python train.py --num_hidden_layers=12 --hidden_size=384 --n_experts=16 --experts_per_token=1 --d_expert=304 --d_shared_expert=0 --hidden_act="tanh_gelu" --moe_layers=[1, 2, 3, 4, 5, 6, 7, 8, 9, 10, 11] --router_score="sigmoid" --normalize_top_k=false --routed_scale=1.0 --balance_loss=0.00958 --balance_bias=false --router_bias=true --init_std_router=0.0234 --lr_router=0.000745 --vocab_size=8192 --norm="layernorm" --norm_eps=1e-05 --tie_word_embeddings=false --optimizer="soap_variant" --learning_rate=0.00383 --beta1=0.95 --beta2=0.98 --batch_tokens=131072 --max_seq_len=1024 --train_tokens=541100000 --max_steps=4129 --dataset="wikipedia_en"
Below are experts of layer 4 (counted from 0) of a mixture-of-experts language model. Rows are named router (the router's row for the expert), up (a neuron's input weights, with its number) and show model dimensions 0-63. Each number is 500 + 40 x the weight over its row's rms, rounded and kept within 0 to 999. Numbers have three digits each.
After each expert's rows: a language model's description of what the expert responds to. This comes from a sample of Wikipedia text that the model never trained on.

# expert 10
router:472471542539510559461490553492548479475520517474530541439488472498484541493491541593470459468592520486530549506400595465542491440511469556481505498535472478578574460503494478503456542507434453
up0:479511483543513508475453506577469457556483420497512480536474467584506506462524470554499509535487502418523522551491455490476478481455450499534557498412510542503478552548482456496515546464483524
up1:530517499447525510510484521524523490529490467527482530594396556484464531483460417483480493437433537509487448605526524481432558492537489494513523527504546477518571471474555493542522463488540504
up2:456496510509618504545552510476519451449488516531472538524577508452517490440509480589469510565528429495481587459426503426470487511529495492484488474475518483493548494555511552446458446544519504
up3:527504453517520525525563486533448432490512498530508488493528518481438503464469568460472501424458506455511462524495557506467495443474548548505457462515537563504580519527441526465483481534502570
up4:457453462491571533501551515499500474453596394525461523550560440531541458542441491502501488457440454452441492545508474541482513476521496479484408499565448535507542498519536457539487441476487508
up5:483599533510530493534504541497444524529468580525555539500442500550532572434489525485518504462407482460533517461438551523505442479544524476539481556482520571549543469528479487551530467424521490
It responds to: Interior year digits like 1900 and 1803, table pipes, commas, and word-initial capitals of names, across tables, lists and general prose.

# expert 7
router:474484497542490573487466533497532465459479513490556517439491495508481549507519543592485452462581531464519549489407603478504490433492472545471487499510474490544574458531510480516447555496439444
up0:467479538513498579490486530488490492512536466561436493501504525477530523485488463505465436464548477522479532546532519468477490528513513522490531463495525550460561506544533554523444556525489530
up1:534509491424566480488480461489509516529508570524529445446486586472404536483507539543500485521512476472537544438547504564535473510451557536544510472501471446469494509606552471436436510476500552
up2:548555523462419515528466525495467467515438539497499462510526552411518484534472461505481510478524475517468506463481411536502512514431482536493485530484508521440573552576500539518531487541635535
up3:465515532550528500510585495506523422482481532520438492453516492501528525564559500498489522482403489450509533467499566444490470532478471439458507488561488515411496501534487541442384483496465478
up4:500537423518465512521492490433498456551502552500521419425489484579516534526503491481504470431530416507608545514487439504430535614494593515444517512523502476531515544562578487474498505463468449
up5:515511537516558533522524479494448444508490467507465459500432529542562512537494513488471529473485484474518486542426526554449473538456499472463472498523499465540449444483567510487450454529523491
It responds to: Digits such as 0 and 1 inside long coordinates, dates and catalogue numbers, plus spaces and pipes in table cells, such as 15.32973 0 6.

# expert 3
router:480470497548467542471490548507556505475545535482543521453493465489467539484518518595483466471605535486539523499422598465509472471505479546475500495509484483548567476526485469481448541487434439
up0:536568489483579439554455469554481466532490498537514524489494457563572540443481481496540516537574439493478500489422488530491564457464443483548507475492462515496540493496502507468520554536440586
up1:513429454507500416537555486508519465529455485565467514524499512539510540486504451505457481463454416622482496474451496513521563462425555597470510489484491568501442440425517419514498451575496479
up2:592522505529543466523537476547509514477483517494497421573476497597501492500523440536461566507569482479461517495440530457471491594489550514519564506541543498508412535468477499531579526495493470
up3:497470536476464457509477452527434476578537482525509520472451533468535463520468482542530474432523464521509509570485486508536518451452494535477522492576586515490478497492513548471489454482532505
up4:492598542468574461432482527515486525578543497520449550497503471491502502526515487402493485503519466571533455467489528466510515521549482496557507513434510528564449526527562519559503489522478451
up5:550465555397485458522560510440477527588479546517438505424457485521508510482499538480461503487476518516546467462465500517460495471528491464491631551434499495567534514478496550418505461478507529
It responds to: Digits and word pieces inside tables, scorelines and lists, such as 191 0 or DUB 3, plus suffixes like -ance and -ology.

# expert 13
router:451458510517491551465494534511542500465546530467550533465480473480462538462496554566497451435581512473512517507402593462559482461472478549463482487517480504547579466514466516464454509482422468
up0:504487512473470507594553509534538463528434540445471438486492573538557463493484443488535545445519534565465511536512563415542471507500466497589526481459471431492549544516529456499504519485495543
up1:463528487541496478548521494464495526582508426512533479560472532501481544523480440486503497473509491463489497569487468540529507542464467521497508509464440443485417464501503505424475471475484512
up2:536518437523560475604456503489482495496473463493500518537520504535640559494509483466463499556479531523463472525504538515511554544501490506488544480538550417520478504476522454480462501486528546
up3:458552517450527569512482472510580428499505472413483491542446542464534490462545442555430487450531486485531465503481458444533515503521532498521467461557505520581503541513548507476505442474469523
up4:483508497574466541431469513517471501447576492474467537456541610543518406476518509480482489450520496549473432523510507613510507552469513499554481521366519529507523506509504457553462459513482540
up5:527513507462395566429488581484502448527507535483503493567539565451525559507489444435408507533514479464481463516555544493558505540479414489455471450512467464526473519561469522516502519484514479
It responds to: Digits in year ranges, postcodes and records, such as 2010–, 4810 and 2–0–0, plus commas and short function words in prose.

# expert 5
router:472439488528487561444515535506508489445534522477521536419489482514480522469495571580489477453593497477553539499397579421518506462493470570485487515501465508554566467528494478480457521492436469
up0:484451498556528503513448498486427494473486488503540504500496524517517508504456512476438484524530494569536494529446577553538540520503536521500450524455478453477486534562397459505590439503573514
up1:460564516475493514495485558485466498500536507443456506447555486505499525497517501492496518549485492512541521505478509503534420508491526531617502408486490556495477514486487426553488467483490493
up2:454516460545480599429457506539456505510482491475443481557567440538491542490473458526464538529446457498480556532472472451544526554512488494543482608589525526472470579550561483548562479481456541
up3:482553563489465503496466549518431551462457458473599601522539462526526484544542542530414496503506464502459516486505521475462486490442450500577508478507512522527516486448557551518504478498472551
up4:521528494553369441493447450556493533542469485518499447491498490478542534536476565461476451581562488561532539519551491395529432506411410505465463500502463539543478600461523495421581466487500568
up5:529475492515500542485464450508490447490427554510472567485515505475510453517475512515440486506453474464481546486533457532457497581422503451521452487527463496528466556477519487429476498501415493
It responds to: Word-final pieces and connectors in names, dates and stats, such as Buenos Air-es, mathe-matic-ian, the en dash in 80–52, and "Date of".

# expert 2
router:498467517547489544463472552527526514469527530483550536438486472509482525470529513565505461484568494476509522489408613478508492456491455536481511504502485478580568472518503458466447539493430451
up0:574540428528562483519464503447461551444465534471487454499566413469572469534597479461423475494430443479471495553502527471567409552500430543532478453481523442514512548564520511511511493562509518
up1:522511486408480535535507556408514460545457509485455502468445436468482502504575525468512505451526488535502527488537515558466528526421503450533557511458570490523508531470499548458485454513480455
up2:513492577522571535516499532522478506527530555457499500369442468473503463449525426514527527465505458521529433481431437447542540449497515441456481462485438538490525516580450481547438512407534509
up3:478493528486473548517547477462529536502486486530433510518426521504547485520461489566489443533492468427564504504538467545516547407535548513557502484400467459469485488434535468594446519449536444
up4:547532509485510485458519481587556465501486483546490503519527487464572519510417466436461549532496430495534371475447539546471545441573505439511481471476539468468476490553517551507535573536562503
up5:522545500448505551456426517492475504495464456532473479536482450518543517471497484467474502505494479567477521444494512541485474422535530514509531525570509527469503487527502582535482459490472473
It responds to: Final digits of years in spans, birth dates and filmographies, such as (2000–2009) and born 1989, plus plural -s endings.

# expert 0
router:477460496516470563472483532520547508470526556463530517455507503491504552464480537572475449475591493483537548488404597444529505442483467545479517502491491502567564458501495463506456536507458470
up0:483544467503524513469492456513452516540471570488428508457459503444593441467553501538623500475491509497459461513488449513444505458568477525535484428415483502555504500559445502529527443490509558
up1:455497483518480523524452516452456545518449527459417502491483516507506489506597488515507461525566497511513503542511487518457495443499446507386497489496507534495449491506530506451545526409467519
up2:532463485471443544460472525492490554573493526502490522471470535528505555557443495463473478461507453534517469536565473444539512557476551478520478505523477417456516482560521511468557522462517553
up3:529536535494544519546469523530550471470495480585523519406480531457544505506495474473491437523561527501519433523493485545475423488435514510494535546452501563496488571423510549474497496486515514
up4:456530536436524491452509544527447545477461446569505535487547539481539510562496518510418410484503495451449551490469577484445479512583539458523538434486571461516529535511491497530468481462442552
up5:448514519530486510457526499601469525440527482521478469539515465473524501519560527493480514434481415511480479580453461498515456436493508568499547520496507536488559554482484542485485532427514538
It responds to: Digits inside numbers in lists and infoboxes, such as 2.14 million or 1911, plus infobox labels like Website, and the preposition in.

# expert 6
router:470477535589538602455495436520528474456497528486541561503468484515489497475543526596552473506552514487534506485434544463540529455499502498496480495579473501484501472547489504490447526511477466
up0:477487516512469475532462467478571489499521425493447497476496460447486477499472571509461433562527427531540519441496497508499534469557472523481467543535491568501511504534537456489484520530471519
up1:443551502485498541535488446546426483504479556530509471441477496474487492496505487533474536574597486524494526517518528546460502446499465456488525582476511546537446534525486536576458522502511457
up2:451499565535479492559546523587520452571505534520517532492543517496520492456467556530554522548473468506559460461527570497432520559435499509463443523435493449470518508517519512533521522446491510
up3:478520528452521505497438500476436469540481514499478494470471479501533458566598541517512556462492509521477417488525446512560492475531491452503488455524521540546489542464471515490491521385547541
up4:573476467469418470582512515490566520459539538554495537503546563521458474594538599538516537503539462483463535455489538560452528474451538570563471486505428538477555487455511512559501454501523537
up5:484514496515555426501510535491488518392510516472496526567498481464503455515506454485494592491475501543504550468507513468509421545588543517535421458558464516457527504424455495541496484562479501
It responds to: Forms of be and have after a subject, such as was, is, were and had been, often in village population and history sentences.

# expert 4
router:497474507530470582473501545517535491467501538466547538459478485504498545456494547584481445476609510488508569488384598489550476479493491532463519523507475489549559437525488464470436498505453483
up0:476554515529408516450485524521552525508431488562470512505548422510486483420462488524513419475526438529482517543498411477488524548539531462504574574470448514572501568513459468489518483537495597
up1:502490439454492531526516448484459523521586477483537533479466518549557471561519459468428521424467513449489472392491523465501530526487513462517514495527462531491441489488593536529433511415525475
up2:558533515415480453508510472489529490475486495531476475477506498563566508541475413473542523470482496530506429482548424557543473528501459503518417545478386460506484565549490426506517442562481533
up3:504505536510457459477467494435465508493458453540465462532467461503542451535487478531558502450513563490519547466527480525506490525467518482509452498466464557459536513517474561497466431487552495
up4:467513530519492519457480484487480531592463508543530480500537430547546469572514459442489556538537487521490531543470531451525543501508454488519505528460522526543436567404481496536479470472515491
up5:497455505453519436500490474502377524558443548533462485557546377442523482492470533514462508587470500513554450484595552465470503475569539421450476484425533454531500525491594467531627445567457460
It responds to: Digits that follow other digits in years, scores and population counts, such as 1970 or 130, especially in football and sports tables.

# expert 8
router:505437511521482558453505538510548491464538527479534519461476480512473530474519540591491446475596543484527502486410618453523488472508475538475514490504475512556577468526480488496457532491430480
up0:501539485440544491579497553594548463522491454483505566459484509540569494551551511461557525447520435515578513497560497496467528501505481448528477485529537534550535474557510458449545477551514528
up1:449560604504521441435458542437502502457444440475519506536426469513536509536515477509526483441565544491542482495555543441490489504550503505541549442562495467527534602579470491427551496416591487
up2:438542484473488498545504538451525551469515430515520476457438530517506453508480516538547509488493526512516508507564566500436504512494539522535529536437513428549551485467567485475523465448450453
up3:543513509564508484497536486509576592548435488507481479505430537572549397524552484517511450547554491525494466471536486459593532435473515473520546502501593497542520508474471504459482498452486493
up4:443551486479504494533561452473543479518490472530487477462444462504531521481579488517466454511482461495479500464514490435459479555449546463468477527503466543556521525576518506479389468567527463
up5:462585424508431505480503490530482508478460528449500462493407494494496452482533535487546476459492451440515520500551548480519479480524515389460506460507490487516456571521502486540522515515470573
It responds to: The article the, the conjunction and, and digits inside figures such as 0 sq mi or 1900, plus month abbreviations like Dec and Nov.

# expert 12
router:488470501543477552445510558508546489456540537471540552470501501510470528494511519566476455499582509472525523477416623461516498457521447533477519513508457490552566416522473459471470551497456513
up0:411514514479403478389491491508363508483509517644507507550427540459495502493549524470519435537449450551532472449508491498451479565540535512530461539471491461498458476493525476470502414454545508
up1:487526455513535527507451486486569579554486453569473542483547548486485359558507515544458448511440402451430541505496469506532437531534578488496496538526494464462438516497516555480422554479513511
up2:543523461522490474503512534488473483525501513613474461598490499429563540556494415452477447574542520488521519490490518476480538564496527533526433465451517476506505563484568510515502441498523568
up3:521534550427503494521485475525467521473479483509445442494533509560527502389524541546431509553416465414514578479444537568490538473489504450535501520467517465504553495531535446502480490505534537
up4:536531468473532519527585540423476500513464469524527525448573474527596543466489497493443503441528413510532503546488510492490558466480468442540563447419460605558523495532508553445507524541481473
up5:525574562496468499444554535469520485523473493511483459494490595530508514577470538555450498504560503487442451535564434431542478544498561516524559564495526457446553462484564460506498512439436449
It responds to: Last digits of years after taxonomic author names in species lists, such as Meyrick, 1935 or Pocock, 1901, plus the digit 2 and plural endings.

# expert 15
router:497441512534475564447474538505514516469535568467532527455486472520473527485494531584480460477604537474517535490375579466531492454487465519504509494523457502527566448521484507481434545506429494
up0:524475467500547462546401486459516535514471519561458503466485538553505579469492480538489563510451468471544537480454575539476487451492524467516536519503527480474466568445483464523467451542509498
up1:470467492501539531460479566526452580468526476544455409496464481566501459478557505463545463531469563429489417566434441525477470460529468489515493462522477487569513528511499602519538522560498499
up2:508545507504504512503547527505509400469523514475464463513540512510552451490476539609466513517548496430527520520543467443484523524537488545437498467476408540514482529493461579502482476487497563
up3:475528562480495471467496475525512461449448502519537530555467469493507547535532505489474446408530551489506486514467522517456521575468517480496533487525492512522487534477431533511521523468490493
up4:501538531491519512531474508537481464513566492433511503487428544399502448491423509487497441550464450486502404503485462521491469495528468506532445489437500429487494520511500551502432522559444473
up5:525542501560464483404559495528501506474440590476481550478582496463486479582544459476528455489520503571525447571530449479474504503537544539477490434564492431475505515411480510453470487404458574
It responds to: Spaces, pipes, commas and digits in tables and coordinates, taxonomic authority years such as 1800, and common words like this, her, or.